python train.py --experts_per_token=6 --d_shared_expert=0 --activation="swiglu" --router_score="sigmoid" --routed_scale=2.45 --vocab_size=2048 --attn_scale=0.177 --optimizer="muon_variant" --lr=0.0113 --weight_decay=0.0078 --grad_clip=2.0 --warmup_steps=200 --final_lr_fraction=0.0
Below are experts of layer 2 (counted from 0) of a mixture-of-experts language model. Rows are named gate (a neuron's input weights, with its number), up (a neuron's input weights, with its number), down (a neuron's output weights, with its number) and show model dimensions 0-191. Each number is 200 + 20 x the weight over its row's rms, rounded and kept within 0 to 999.
Before each expert's rows: a language model's description of what the expert responds to. This comes from a sample of Wikipedia text that the model never trained on.

# expert 23
Suffixes like ated, ed, ation and ion, as in age-rel-ated, Elev-ation, Pens-ion-s, plus line breaks before headings or table rows.
gate0,236,210,189,203,186,181,218,202,215,210,207,179,192,218,178,220,207,214,216,236,213,218,210,181,212,184,192,158,194,187,219,200,168,186,213,174,216,227,141,221,201,228,176,214,236,251,199,173,224,239,213,213,249,196,207,222,210,187,203,198,187,180,230,203,181,194,178,224,194,219,209,230,179,225,185,202,196,190,202,222,217,199,206,201,218,188,217,218,205,207,194,215,200,197,194,197,185,187,224,187,161,168,218,205,204,216,238,208,195,204,187,210,180,183,180,201,193,197,206,200,203,216,172,208,194,227,185,168,211,234,234,218,175,177,217,205,197,232,184,172,214,189,212,249,234,206,178,184,208,245,199,203,202,221,208,198,163,190,173,184,194,198,162,162,191,209,214,243,194,205,169,215,209,185,176,183,164,207,233,222,201,190,215,194,188,203,214,195,191,214,196,243
up0,195,180,205,202,177,218,206,191,207,207,214,209,191,176,195,215,163,149,213,179,191,175,209,197,183,210,215,194,188,180,180,229,179,164,177,194,227,218,223,184,225,201,205,198,185,177,188,178,218,188,193,196,184,215,193,201,207,215,231,221,164,201,215,196,167,201,185,208,173,195,180,244,179,224,190,166,219,191,210,208,203,175,192,157,187,174,215,185,216,200,191,206,218,217,173,192,218,214,206,199,171,186,221,164,198,203,208,218,184,200,193,183,227,154,200,187,176,204,241,206,229,211,187,202,192,214,196,197,176,177,191,196,206,181,220,213,198,204,231,221,208,224,186,193,200,185,224,217,152,245,200,200,228,212,176,219,170,155,207,195,231,182,196,153,172,151,171,195,231,203,217,204,209,154,198,172,196,179,168,163,187,217,196,190,194,217,187,191,199,175,178,209
down0,222,221,211,185,218,189,211,207,206,196,226,225,203,193,210,180,215,230,214,198,221,176,204,202,191,187,170,157,197,179,180,206,146,188,176,206,190,178,178,171,217,202,200,196,209,211,203,188,192,208,169,193,185,172,203,164,198,187,193,193,198,170,191,207,220,198,220,205,189,219,213,244,188,206,176,155,185,214,177,216,184,166,186,197,198,175,212,230,206,195,232,172,180,232,207,176,222,201,215,222,210,208,192,204,206,155,218,208,234,210,179,189,220,184,242,205,195,156,182,165,212,204,208,233,209,187,200,202,203,191,204,238,193,174,166,178,187,159,228,171,171,238,200,160,251,183,232,187,224,212,214,207,182,179,195,170,203,187,204,186,224,192,193,221,216,201,203,202,210,179,193,202,220,176,210,190,181,188,202,239,205,219,185,184,194,189,188,181,175,239,182,177

# expert 0
Digit tokens and decimal points inside numbers, mostly in statistics tables and years, such as 19, 2, 1.778, 23.9.
gate0,199,188,194,219,187,189,208,202,182,163,246,231,177,214,206,255,219,185,200,221,205,231,222,205,197,167,171,145,212,227,210,191,211,219,175,203,193,226,205,187,185,186,157,211,179,202,191,186,189,188,216,220,183,217,194,179,199,189,248,204,171,202,215,180,193,207,170,231,201,207,179,199,167,217,199,186,178,198,228,187,210,215,213,179,208,181,222,196,197,195,187,193,159,198,199,229,205,222,215,206,179,213,206,230,192,152,207,198,224,205,163,166,171,239,181,210,188,212,177,182,231,208,215,225,211,210,196,199,195,241,219,197,148,197,201,218,234,187,174,205,174,147,225,206,192,223,209,225,197,178,188,177,203,189,186,212,182,183,176,216,210,196,211,190,208,207,208,200,170,195,180,182,219,238,212,211,170,171,194,200,205,228,191,199,217,202,181,215,200,192,192,201
up0,235,248,211,184,220,170,187,211,200,204,179,244,169,207,191,190,228,219,181,203,195,215,223,179,199,218,229,187,225,156,200,185,239,193,219,176,209,194,157,174,163,182,208,230,206,181,170,177,200,170,181,202,184,167,195,204,201,177,204,200,188,213,231,182,228,172,224,197,198,216,188,166,210,178,192,212,221,191,181,207,177,188,210,224,198,231,224,192,193,229,208,156,205,197,205,248,167,189,215,181,210,176,177,223,192,166,184,203,167,204,208,197,213,207,170,197,220,202,227,223,203,238,143,200,210,210,206,172,209,190,213,190,198,182,170,166,197,180,207,210,212,201,220,196,200,210,229,237,201,179,175,201,194,212,185,218,196,193,200,186,221,213,185,182,211,173,199,213,211,211,208,180,202,181,217,181,218,178,198,206,176,206,178,227,220,171,174,201,232,181,191,192
down0,207,210,225,213,216,204,185,173,222,210,213,227,184,221,201,186,169,207,184,176,180,192,212,215,192,217,182,188,204,215,195,199,213,173,207,213,214,186,211,169,185,195,194,162,219,197,208,196,173,188,197,213,237,192,196,229,179,203,200,203,215,185,169,220,168,227,231,226,216,211,201,216,265,175,172,189,167,219,186,177,257,191,164,236,211,208,157,229,202,200,160,193,198,228,231,206,171,206,200,190,203,184,209,203,187,168,222,170,199,188,206,246,199,191,220,207,185,197,184,195,209,224,189,185,220,168,192,203,176,199,215,207,183,172,208,211,202,186,222,181,188,206,173,195,183,183,205,183,232,247,214,234,213,170,191,209,215,228,199,230,198,192,170,183,214,210,197,217,202,232,177,213,181,233,183,208,190,218,236,230,218,218,222,201,192,195,211,207,180,188,210,160

# expert 17
Commas, periods, spaces, dashes and clause links such as that, as, but, after, plus in-ning-s in cricket reports.
gate0,233,190,195,199,195,161,240,198,192,198,172,186,225,207,202,217,222,179,176,236,251,222,188,172,186,165,205,169,191,226,207,221,201,207,207,199,204,208,206,209,177,197,220,201,200,180,201,198,222,182,200,226,189,178,214,179,163,245,196,184,179,209,225,221,224,178,196,231,180,236,180,183,192,154,235,197,183,170,182,160,234,184,213,211,230,187,167,169,207,190,179,180,177,193,174,197,200,235,195,210,181,176,236,217,218,243,206,196,223,200,179,199,213,206,201,238,207,176,233,187,211,194,177,195,219,255,188,193,178,210,185,204,199,194,191,206,217,235,194,212,196,207,173,179,204,167,178,193,224,214,224,212,197,204,186,191,223,202,198,189,200,220,171,173,181,173,198,209,175,208,174,190,207,213,205,205,198,191,208,201,188,205,211,184,176,212,167,188,173,217,166,191
up0,235,170,204,195,210,205,197,179,193,203,203,204,213,186,189,229,197,177,230,203,217,214,197,196,190,216,209,205,181,198,195,189,205,230,213,200,182,184,199,232,178,212,207,215,204,202,160,223,238,202,206,222,217,203,206,206,209,152,206,225,205,223,210,216,200,156,179,175,200,194,165,201,217,214,227,221,222,180,214,192,191,180,224,202,209,232,215,182,211,200,217,192,210,200,157,243,201,222,188,188,175,189,218,222,232,151,199,237,192,221,228,192,211,183,177,228,181,184,236,233,193,241,195,197,210,199,187,219,191,220,177,149,184,195,159,181,232,208,195,202,208,167,191,197,214,199,207,235,193,169,188,174,234,189,182,175,198,170,193,206,201,180,211,189,235,178,217,192,225,185,210,203,207,210,219,202,218,204,202,166,200,203,200,240,241,219,169,206,228,225,192,236
down0,196,201,235,189,222,176,213,185,207,214,221,191,181,216,219,187,182,235,195,178,234,209,229,230,183,212,235,205,192,179,197,239,179,174,220,150,190,184,208,212,189,201,212,209,196,198,172,197,167,217,197,175,226,168,202,202,201,224,227,190,176,221,195,230,201,219,180,208,151,226,202,197,250,183,171,147,204,215,206,227,200,192,195,227,175,198,174,174,209,164,197,203,217,218,206,226,207,252,209,208,215,197,194,166,219,189,202,179,204,194,193,199,192,150,215,206,196,230,201,163,164,208,162,191,182,181,180,226,204,194,177,204,173,217,203,195,195,218,202,201,201,211,199,225,199,208,187,203,184,206,224,193,192,183,176,223,202,236,196,191,221,203,196,221,194,224,178,187,177,200,187,187,199,232,229,162,194,187,177,247,210,188,199,230,190,218,213,198,180,208,183,217

# expert 16
Suffixes like ed, ized, ified, ary and table or heading markup such as |---|, ==, and y in Vineyard.
gate0,229,200,229,207,196,222,176,182,205,161,164,206,201,211,201,179,213,205,204,164,171,221,212,225,214,167,224,205,222,224,227,227,185,187,222,196,187,201,208,213,210,227,198,222,203,206,216,186,173,202,188,189,173,177,185,239,198,221,202,191,190,176,244,220,193,203,190,207,221,172,211,191,187,229,202,200,184,196,184,170,200,205,206,205,233,179,213,209,193,217,222,222,185,209,197,220,191,228,211,195,190,170,237,187,176,221,163,181,182,178,188,200,189,192,194,203,143,209,195,201,181,195,230,181,238,183,194,208,176,219,203,201,161,169,182,210,166,164,169,202,160,209,221,194,202,217,214,203,198,224,218,229,217,199,216,192,218,235,227,200,189,201,208,209,149,167,162,217,183,186,204,209,200,195,169,200,188,200,203,191,226,250,186,178,227,208,212,163,224,215,187,205
up0,217,167,168,169,224,206,208,224,215,158,192,190,203,196,183,216,188,216,179,178,185,207,219,175,203,196,226,207,210,212,200,218,235,220,218,243,213,228,217,231,174,233,215,186,235,195,175,203,177,156,197,189,179,210,183,253,227,176,208,191,200,215,197,183,233,178,234,212,198,210,205,192,206,201,209,211,187,235,204,180,185,209,220,213,193,210,186,216,231,193,197,195,171,239,185,216,193,244,209,232,207,209,223,200,200,199,194,182,201,213,207,189,200,207,158,198,189,191,249,200,207,159,208,190,193,173,229,204,192,226,207,225,189,181,215,230,207,196,202,210,199,163,194,186,220,224,196,171,222,210,188,203,214,174,182,196,197,203,194,201,201,209,235,174,189,216,222,197,191,208,192,253,179,214,194,256,192,155,180,223,204,201,179,204,193,160,210,181,213,193,182,202
down0,205,193,221,223,190,180,170,149,208,184,236,205,196,188,188,188,247,174,181,183,188,192,177,206,158,168,216,182,189,202,228,189,206,217,182,176,201,177,207,196,192,185,186,256,192,219,215,183,180,211,189,207,201,176,224,234,225,198,211,194,197,203,189,164,208,200,202,243,225,200,193,196,220,192,186,218,190,196,189,192,170,192,189,202,222,203,205,227,224,147,223,178,198,191,174,201,226,223,189,208,173,187,189,167,204,178,159,194,193,216,207,210,222,182,205,209,212,205,189,227,192,188,211,204,197,195,185,226,149,203,194,206,186,193,196,218,218,156,220,217,198,244,196,183,190,204,201,193,198,210,202,198,196,257,204,199,221,183,182,178,170,189,214,215,223,198,157,166,165,205,205,184,206,239,170,182,215,216,212,214,214,188,173,172,234,197,180,196,159,210,195,197

# expert 18
Capital letters and initials in acronyms, codes and names, often after hyphens or bars, such as 25I-NBOM, F-16I, IMSA.
gate0,209,238,221,200,206,208,223,209,221,204,182,196,204,179,214,203,203,175,177,148,185,181,184,174,221,211,171,226,201,202,187,173,224,192,172,230,198,188,229,184,199,192,168,212,206,240,204,190,232,208,197,224,209,189,204,210,192,219,169,233,190,180,191,193,212,207,184,198,246,189,221,183,213,184,206,213,184,209,208,198,211,215,183,198,200,195,161,200,204,228,225,254,210,172,201,182,180,217,204,208,230,210,219,164,203,171,199,214,187,208,199,200,193,159,172,174,220,146,174,210,191,221,220,190,189,193,215,218,187,206,219,228,225,234,170,214,200,211,190,236,208,202,199,173,244,207,181,223,174,212,195,168,211,226,228,217,191,244,205,205,191,209,190,200,205,159,213,188,186,189,201,198,240,193,183,245,214,184,218,198,209,191,190,185,238,177,216,222,194,226,190,196
up0,187,181,194,177,227,220,166,181,186,219,210,212,198,198,192,193,230,194,181,211,182,205,218,197,195,130,174,196,178,220,230,251,209,215,209,215,205,183,204,180,175,194,206,260,204,210,217,181,180,198,193,189,198,210,173,194,218,217,195,205,194,234,221,207,205,200,219,203,220,204,193,160,201,229,214,212,206,191,215,181,159,192,162,215,186,185,207,197,216,224,221,164,171,196,205,188,197,215,185,227,186,189,201,187,195,179,182,210,198,215,210,219,228,222,187,186,185,247,166,195,197,199,238,168,202,162,194,215,198,202,154,178,187,166,197,201,212,168,199,190,216,194,182,245,178,189,167,176,179,193,209,172,199,183,214,213,192,187,201,203,206,171,190,206,185,232,210,208,200,208,193,175,202,221,245,167,191,203,214,201,175,165,196,198,235,167,192,221,190,226,199,184
down0,188,205,227,177,200,194,177,240,194,197,192,210,216,214,203,220,169,184,196,186,162,218,198,226,194,217,232,160,198,195,219,184,176,210,214,205,178,182,189,211,154,209,214,187,192,201,185,187,191,183,213,220,169,219,216,197,205,205,160,191,227,201,178,205,223,221,174,189,219,163,230,197,167,189,215,169,188,213,190,200,177,198,174,218,220,201,181,179,202,198,185,209,195,185,202,167,212,207,191,188,168,199,199,224,217,174,202,205,171,198,195,253,214,207,163,218,229,200,191,178,206,185,193,211,185,188,160,215,232,210,196,182,210,193,182,170,220,242,222,160,212,260,207,187,205,197,167,199,178,201,154,194,201,218,222,206,233,199,216,203,223,195,213,179,152,174,214,187,217,177,185,192,180,190,198,199,187,207,219,232,213,201,152,213,181,175,192,174,184,220,201,201

# expert 22
Commas, the, bars, hyphens, opening parentheses and semicolons separating list or table items, such as Hamura, Tokyo.
gate0,230,222,193,170,213,176,202,215,184,196,219,197,193,188,218,179,175,178,197,198,150,222,180,228,234,222,181,186,203,205,184,199,173,175,202,198,220,216,186,212,197,203,186,152,207,170,192,195,165,196,204,185,188,188,198,226,178,196,174,199,205,225,216,247,171,226,201,189,180,180,206,180,183,191,225,174,216,210,233,172,181,200,216,190,157,217,188,207,178,227,220,182,177,243,183,216,184,182,176,182,225,224,183,233,193,195,207,191,189,199,220,191,191,191,192,208,207,217,206,168,243,215,189,211,212,226,218,198,223,210,207,205,179,203,184,218,163,166,185,175,171,225,209,212,199,195,243,184,191,196,222,220,193,213,183,177,160,207,231,186,203,204,212,184,196,206,183,213,182,204,162,217,193,167,239,223,184,195,218,207,191,174,184,202,237,191,192,228,231,182,182,166
up0,225,201,199,212,163,230,200,206,207,174,207,214,184,205,201,190,177,217,209,202,194,197,192,214,206,203,186,217,195,215,200,223,200,235,185,221,181,205,226,175,182,145,196,213,186,235,235,191,203,220,246,154,194,201,175,202,165,198,225,195,221,163,229,177,230,191,199,210,197,192,158,189,194,193,203,198,235,213,159,226,226,256,214,220,208,196,149,157,194,207,229,212,189,203,180,191,196,185,194,199,218,204,224,177,227,189,190,192,215,195,213,183,201,203,198,243,225,197,186,185,220,215,198,200,194,188,189,229,236,186,219,215,187,199,182,181,202,187,218,190,206,236,214,195,187,172,226,208,210,225,193,207,189,157,233,184,220,220,181,190,177,195,202,214,192,208,195,222,183,174,221,230,179,219,193,214,185,167,163,232,190,207,199,216,192,167,225,210,195,178,208,216
down0,211,234,142,210,218,152,216,197,178,205,196,216,189,197,207,197,187,214,213,191,224,227,201,215,181,195,184,212,241,200,188,185,201,192,191,208,194,220,199,209,222,202,201,205,248,214,219,188,133,209,218,207,221,200,200,204,210,207,216,170,200,183,214,191,206,238,197,215,232,193,174,168,176,195,188,211,206,186,202,177,194,195,196,207,205,187,188,200,193,195,174,225,204,210,198,200,197,195,276,172,216,192,213,193,205,271,190,211,193,208,175,212,187,190,227,208,210,197,214,218,213,208,212,190,189,176,224,197,180,233,187,194,196,174,177,181,190,203,223,212,192,169,205,199,189,175,203,216,168,207,161,171,203,184,208,230,178,180,187,271,206,205,186,189,211,239,175,209,218,200,207,216,191,210,245,191,206,166,197,194,199,200,213,238,199,201,182,185,199,217,223,186

# expert 15
Single capital or lowercase consonants opening words and names, such as S, C, P, ch-ronicle, ca-binet, Ten-ness-ee.
gate0,203,215,228,190,174,200,219,235,206,202,190,222,234,177,204,202,162,217,247,177,240,210,196,184,168,212,201,182,223,216,158,210,233,183,179,168,216,185,222,238,190,177,198,242,215,180,176,170,191,185,213,188,199,187,217,186,224,148,175,238,185,210,191,199,222,182,209,209,197,196,210,220,243,178,221,196,200,212,199,198,206,219,211,203,210,207,215,209,182,243,244,181,161,220,193,213,212,176,206,196,184,193,194,195,184,215,198,219,194,207,192,196,194,212,201,187,237,194,201,170,192,224,182,224,167,198,227,238,165,210,216,237,175,203,226,221,204,215,209,218,197,214,204,180,198,212,226,212,222,205,223,196,188,176,175,215,164,187,207,195,199,243,202,174,181,217,171,169,199,222,220,224,203,209,211,185,196,220,219,192,206,182,214,197,187,201,207,208,163,193,200,169
up0,210,224,195,193,206,215,177,237,204,248,231,179,222,207,193,206,201,179,244,200,202,226,217,171,201,224,197,171,204,176,206,191,178,191,199,215,201,198,217,184,227,189,216,147,193,215,181,204,207,202,225,207,213,177,212,173,215,205,226,207,173,221,213,210,174,186,182,218,179,204,197,177,200,244,186,252,210,194,181,207,185,179,229,221,220,219,247,182,212,212,216,185,200,204,208,189,189,213,203,193,193,206,223,195,212,173,231,183,242,197,197,202,187,147,152,191,214,225,167,196,209,202,188,218,233,211,187,208,204,221,172,215,157,174,186,185,210,211,204,208,205,207,194,180,200,223,169,176,184,207,156,190,194,186,207,221,193,155,181,215,186,230,172,179,178,184,222,200,209,182,187,226,180,174,184,199,181,209,191,208,183,189,239,219,178,203,204,220,227,190,176,184
down0,195,219,200,207,193,185,208,195,205,212,218,210,233,214,210,206,206,202,208,218,168,199,150,188,151,209,166,199,194,203,180,193,206,194,203,205,208,230,194,189,226,166,225,179,237,177,226,226,207,217,187,218,188,181,175,181,209,160,233,214,196,215,197,179,134,177,189,205,210,195,214,203,234,184,198,197,185,177,179,200,182,212,204,224,188,209,216,181,186,186,172,234,209,186,218,207,191,168,202,184,215,220,200,231,166,184,179,224,215,194,183,205,225,185,170,193,222,202,178,205,189,188,199,202,204,223,253,168,165,208,177,202,192,206,227,185,199,217,181,197,206,224,213,182,196,200,202,191,199,200,150,227,238,196,234,226,181,224,196,188,195,215,151,205,184,217,191,151,224,224,196,174,206,206,169,196,217,212,199,232,210,173,209,203,189,213,220,210,229,219,228,198

# expert 20
Line breaks, table bars, spaces, periods and colons, plus copulas like is and was after They or There.
gate0,212,187,172,204,194,213,228,186,222,181,224,197,212,209,179,208,185,221,229,184,155,207,228,246,185,210,208,232,171,171,219,208,184,201,197,178,222,211,201,211,217,200,169,198,161,225,148,182,235,180,194,191,172,200,183,168,183,213,210,209,209,228,199,200,194,191,178,191,210,186,250,206,175,185,203,211,207,183,215,231,205,228,204,237,180,167,189,189,213,230,166,232,214,185,167,181,236,218,205,222,210,214,215,185,220,197,221,231,192,205,208,178,218,212,194,217,218,204,215,172,225,200,202,212,192,221,208,205,188,189,203,202,214,169,166,185,226,198,203,220,223,226,205,182,243,182,183,169,189,194,155,198,221,206,168,209,175,185,202,217,230,169,196,190,223,212,170,238,213,202,195,201,245,209,195,192,225,201,189,191,199,208,190,191,185,213,175,196,224,190,175,212
up0,193,169,182,209,157,187,196,235,197,236,173,160,177,218,228,173,213,186,189,225,230,193,203,197,206,253,191,188,213,179,192,194,211,206,214,194,204,187,189,198,202,167,237,205,201,175,181,174,160,184,201,198,172,195,198,169,203,177,196,189,189,227,192,195,221,193,228,220,184,218,190,196,177,193,202,195,197,191,191,195,202,189,201,190,191,198,233,194,210,223,204,159,198,188,226,133,210,217,199,156,201,213,177,205,172,201,182,182,180,209,206,217,181,218,170,183,216,158,213,177,191,216,209,190,176,200,176,226,233,238,190,211,156,202,197,221,178,166,197,204,208,211,186,212,212,180,160,203,166,186,212,170,183,204,197,202,214,215,206,208,162,227,210,208,188,191,167,199,162,200,187,226,190,220,178,213,227,228,226,204,182,203,179,236,185,202,188,179,174,191,189,195
down0,194,209,193,207,225,208,201,202,190,198,181,223,208,199,181,212,216,177,212,224,199,178,210,205,185,217,206,169,224,213,256,194,217,198,218,227,153,191,201,248,184,197,218,159,212,191,221,212,192,177,179,205,232,206,250,183,220,192,222,198,166,186,189,177,192,236,180,212,161,217,216,238,215,202,162,200,199,214,180,198,164,191,212,198,203,207,186,242,193,206,206,225,212,210,216,230,190,194,158,204,222,183,192,203,199,203,154,154,181,217,198,209,204,178,187,206,197,214,209,201,230,195,239,203,178,193,200,188,220,207,226,214,177,197,191,202,229,177,235,203,187,218,252,182,199,222,225,195,196,197,215,204,203,215,206,157,213,232,200,181,176,211,186,196,209,185,199,201,197,185,181,198,195,189,184,222,173,189,239,183,193,240,237,229,181,198,231,197,180,225,196,195

# expert 4
Syllable pieces in the middle of longer words and names, such as en in consensus, ic in municipality, or in professor.
gate0,202,153,190,182,200,191,223,197,205,172,205,161,188,197,185,254,201,229,216,234,185,186,218,213,226,203,201,183,192,238,209,247,204,204,218,194,236,204,176,180,231,223,195,212,149,187,201,200,217,198,196,192,180,199,174,182,180,164,205,209,216,217,214,181,179,191,188,192,226,218,213,198,219,193,193,275,232,207,197,214,215,209,183,218,183,212,186,146,189,191,181,202,193,218,202,167,199,238,252,190,184,201,202,169,225,190,213,198,152,182,257,198,207,187,201,182,227,205,209,189,192,205,213,210,211,171,199,186,190,173,170,201,205,196,203,197,184,184,205,208,170,207,176,215,211,206,193,219,194,223,192,187,191,187,172,211,211,199,184,159,188,187,179,216,180,194,178,189,191,174,213,216,201,189,198,205,231,182,204,208,202,175,200,177,196,186,238,218,195,190,178,213
up0,181,197,215,186,198,242,201,209,205,193,203,246,217,159,211,215,225,160,189,213,191,207,236,199,202,219,180,219,180,196,205,202,175,165,236,238,239,181,205,225,217,194,190,233,187,214,204,178,208,195,210,212,219,184,206,179,166,213,198,183,244,178,230,213,180,162,194,197,185,182,177,194,206,209,223,154,204,147,181,185,208,181,206,226,211,183,193,219,196,189,194,192,207,183,204,217,215,219,191,202,159,194,200,198,171,205,209,188,183,197,194,194,192,202,173,208,222,212,207,182,197,207,207,248,208,199,254,214,183,165,170,186,183,194,174,203,223,182,196,179,171,218,176,184,194,191,208,235,170,205,160,205,204,188,207,212,212,187,224,185,206,220,186,170,205,198,217,227,215,189,166,202,182,197,178,218,232,221,172,183,203,196,191,198,168,156,201,203,186,227,180,214
down0,216,181,233,190,197,177,226,210,197,214,167,203,215,181,170,212,224,194,185,220,218,215,205,205,187,213,192,208,223,199,184,183,208,207,180,205,189,178,205,185,184,216,194,185,175,208,186,177,173,185,203,178,194,194,175,221,144,215,196,154,185,188,211,209,200,183,249,213,209,180,183,217,204,224,194,200,226,195,156,168,201,158,179,203,181,197,171,207,177,192,209,191,193,203,184,241,199,209,205,196,218,164,204,216,202,241,239,170,172,158,197,217,209,173,211,182,195,227,219,194,217,205,196,198,203,208,221,241,184,237,234,182,210,185,233,171,184,229,190,236,205,206,225,219,210,168,207,220,187,223,178,197,208,205,207,229,220,173,214,158,218,204,216,181,205,218,205,181,247,178,183,189,151,210,187,199,203,196,206,186,206,205,216,218,199,203,237,201,181,191,170,187